{"n_layer": 14, "d_model": 256, "n_experts": 8, "experts_per_token": 1, "d_expert": 336, "d_shared_expert": 0, "activation": "bilinear", "moe_layers": [0, 1, 2, 3, 4, 5, 6, 7, 8, 9, 10, 11, 12, 13], "router_score": "softmax", "normalize_top_k": false, "routed_scale": 1.0, "balance_loss": 0.000218, "balance_bias": true, "init_std_router": 0.0379, "lr_router": 0.000811, "n_head": 4, "n_kv_head": 2, "head_dim": 64, "vocab_size": 32000, "norm": "rmsnorm", "norm_place": "pre", "norm_eps": 1e-05, "positions": "rope", "rope_base": 10000.0, "rope_fraction": 1.0, "qk_norm": false, "attn_scale": 0.125, "tie_embeddings": false, "parallel_block": false, "init": "normal", "init_std_qkv": 0.0392, "init_std_o": 0.00742, "init_std_up": 0.0392, "init_std_down": 0.00447, "optimizer": "adamw", "lr": 0.00167, "beta1": 0.9, "beta2": 0.98, "weight_decay": 0.13, "lr_head": 0.0155, "grad_clip": 1.0, "warmup_steps": 451, "schedule": "wsd", "decay_fraction": 0.796, "decay_shape": "pow", "final_lr_fraction": 0.1, "batch_tokens": 131072, "seq_len": 1024, "doc_mask": false, "train_tokens": 711500000, "steps": 5429, "dataset": "wikipedia_en"}
Below are experts of layer 5 (counted from 0) of a mixture-of-experts language model. Rows are named router (the router's row for the expert), gate (a neuron's input weights, with its number), up (a neuron's input weights, with its number), down (a neuron's output weights, with its number) and show model dimensions 0-63. Each number is 200 + 40 x the weight over its row's rms, rounded and kept within 0 to 999.
Before each expert's rows: a language model's description of what the expert responds to. This comes from a sample of Wikipedia text that the model never trained on.

# expert 1
Description: Abbreviation periods, name starts. Periods after abbreviations and list numbers such as Bros., Sts., No., 2011., plus initials and name starts like Dr, Tom, Kumar in infobox lists.
router,173,176,265,219,182,219,191,224,187,171,195,155,282,146,221,163,158,204,190,199,128,238,250,210,272,220,269,256,235,183,186,169,196,187,176,197,217,188,164,140,178,243,219,163,140,166,225,138,164,150,193,259,205,165,269,189,236,179,143,210,209,191,138,152
gate0,279,239,240,239,179,223,158,175,153,197,151,199,106,158,162,224,156,142,176,230,219,212,253,244,167,195,208,216,188,183,209,196,122,192,159,151,261,199,280,123,200,160,193,177,191,167,226,251,148,233,142,164,169,180,293,149,230,227,186,245,180,216,190,209
up0,131,278,262,189,243,164,199,243,180,240,223,212,158,210,230,216,179,210,169,159,151,159,253,190,146,187,211,232,202,246,179,149,219,165,244,215,144,160,225,164,239,220,193,217,186,152,131,190,208,285,224,208,173,247,198,146,244,121,218,177,188,205,177,180
down0,204,162,203,229,197,177,154,189,168,248,242,150,191,108,222,213,228,197,142,219,246,140,214,186,257,176,174,253,201,167,186,121,229,263,212,165,255,222,183,205,222,197,188,197,240,240,222,241,156,141,184,252,184,148,277,165,171,164,222,223,223,234,219,173

# expert 2
Description: Foreign name fragments. Word pieces inside non-English, mostly Romance, personal and place names and phrases, such as Clé-ment, Va-gnozzi, Luis, del, épo-que.
router,218,226,187,234,184,259,148,114,200,242,252,224,190,274,160,184,221,189,202,183,235,257,220,224,194,251,111,131,265,185,217,177,212,168,158,245,227,259,242,221,201,266,208,218,185,226,170,242,148,221,194,215,259,242,220,196,151,140,254,163,188,182,282,246
gate0,187,219,185,231,109,146,160,213,189,210,236,131,128,248,103,173,264,233,263,173,195,268,189,131,205,236,196,262,200,196,257,197,273,174,150,141,208,200,205,187,257,162,222,163,179,217,242,192,228,255,149,225,196,170,142,194,203,178,257,150,214,180,240,184
up0,173,216,195,171,202,201,192,210,208,222,149,217,237,200,227,152,261,188,217,202,280,238,204,151,193,281,157,227,220,155,160,175,165,232,223,223,208,172,192,255,155,184,199,212,115,168,254,200,231,164,250,127,276,146,198,170,223,207,170,164,143,288,209,215
down0,192,125,167,139,203,296,150,207,208,220,229,276,190,186,245,267,239,151,136,225,214,220,190,247,240,187,147,190,211,225,156,255,186,169,193,157,176,194,216,123,206,132,185,242,235,206,221,265,213,135,166,166,236,278,227,146,177,153,175,223,180,112,204,254

# expert 0
Description: Pronouns, numerals, row boundaries. Object pronouns and counting words like them, him, two, several, plus table pipes, line breaks and periods ending sports-result and discography rows.
router,218,200,269,186,184,196,210,229,159,196,190,222,207,181,231,182,188,176,235,206,244,264,89,189,178,220,242,220,161,178,231,188,144,235,209,237,206,203,211,182,177,154,164,118,173,194,215,175,182,115,184,188,198,217,194,208,160,239,118,201,251,186,131,276
gate0,213,237,230,168,253,222,187,240,150,224,193,211,199,291,124,133,208,168,267,271,186,156,219,190,238,167,265,229,235,219,186,245,173,203,194,178,182,172,191,213,243,219,145,271,278,188,205,241,155,240,273,183,229,267,207,278,198,187,218,186,124,223,248,171
up0,225,211,184,212,189,163,125,191,242,263,150,193,187,203,230,212,177,92,201,182,198,166,250,253,234,213,203,188,183,154,220,224,153,141,238,221,220,233,154,240,177,237,195,252,258,208,190,215,196,247,200,170,286,172,229,195,229,206,278,316,127,147,168,188
down0,229,153,215,209,236,192,198,173,193,151,212,217,204,206,158,220,218,117,218,223,224,219,138,170,183,193,143,183,250,166,218,214,177,249,125,207,209,253,175,229,186,179,223,209,173,173,191,179,181,157,232,223,188,179,133,165,193,292,158,260,225,199,182,183

# expert 4
Description: Articles and table headers. Word-initial the, The, and, of, plus table header and cell starts like Party, Votes, Candidate, %, in election and results tables.
router,142,168,262,167,233,173,237,174,226,246,229,212,229,207,172,235,253,216,228,133,255,210,251,202,165,144,212,137,160,202,196,169,186,210,215,153,161,169,207,239,248,206,222,251,172,214,230,177,196,203,143,204,200,200,186,199,217,207,251,154,215,218,235,237
gate0,168,196,183,209,228,222,234,226,169,174,176,211,213,141,192,252,128,166,239,210,187,226,189,235,195,218,234,211,303,232,225,210,208,221,221,271,185,132,254,247,170,164,282,220,143,226,185,228,112,177,210,226,203,235,165,216,172,230,201,187,230,303,202,220
up0,197,307,261,194,157,132,144,239,294,237,160,256,157,159,224,173,155,235,150,219,163,220,175,201,250,235,190,185,141,184,199,257,198,230,240,91,314,251,262,233,217,263,189,171,191,217,188,224,217,239,241,238,181,167,176,193,198,232,176,244,246,110,167,211
down0,168,163,264,95,118,153,166,239,236,190,181,140,185,179,199,163,177,140,235,195,207,229,145,268,208,124,206,226,228,186,197,288,185,241,229,247,164,162,247,97,263,283,194,108,276,141,176,264,225,193,222,130,164,154,167,185,207,186,254,220,168,212,114,243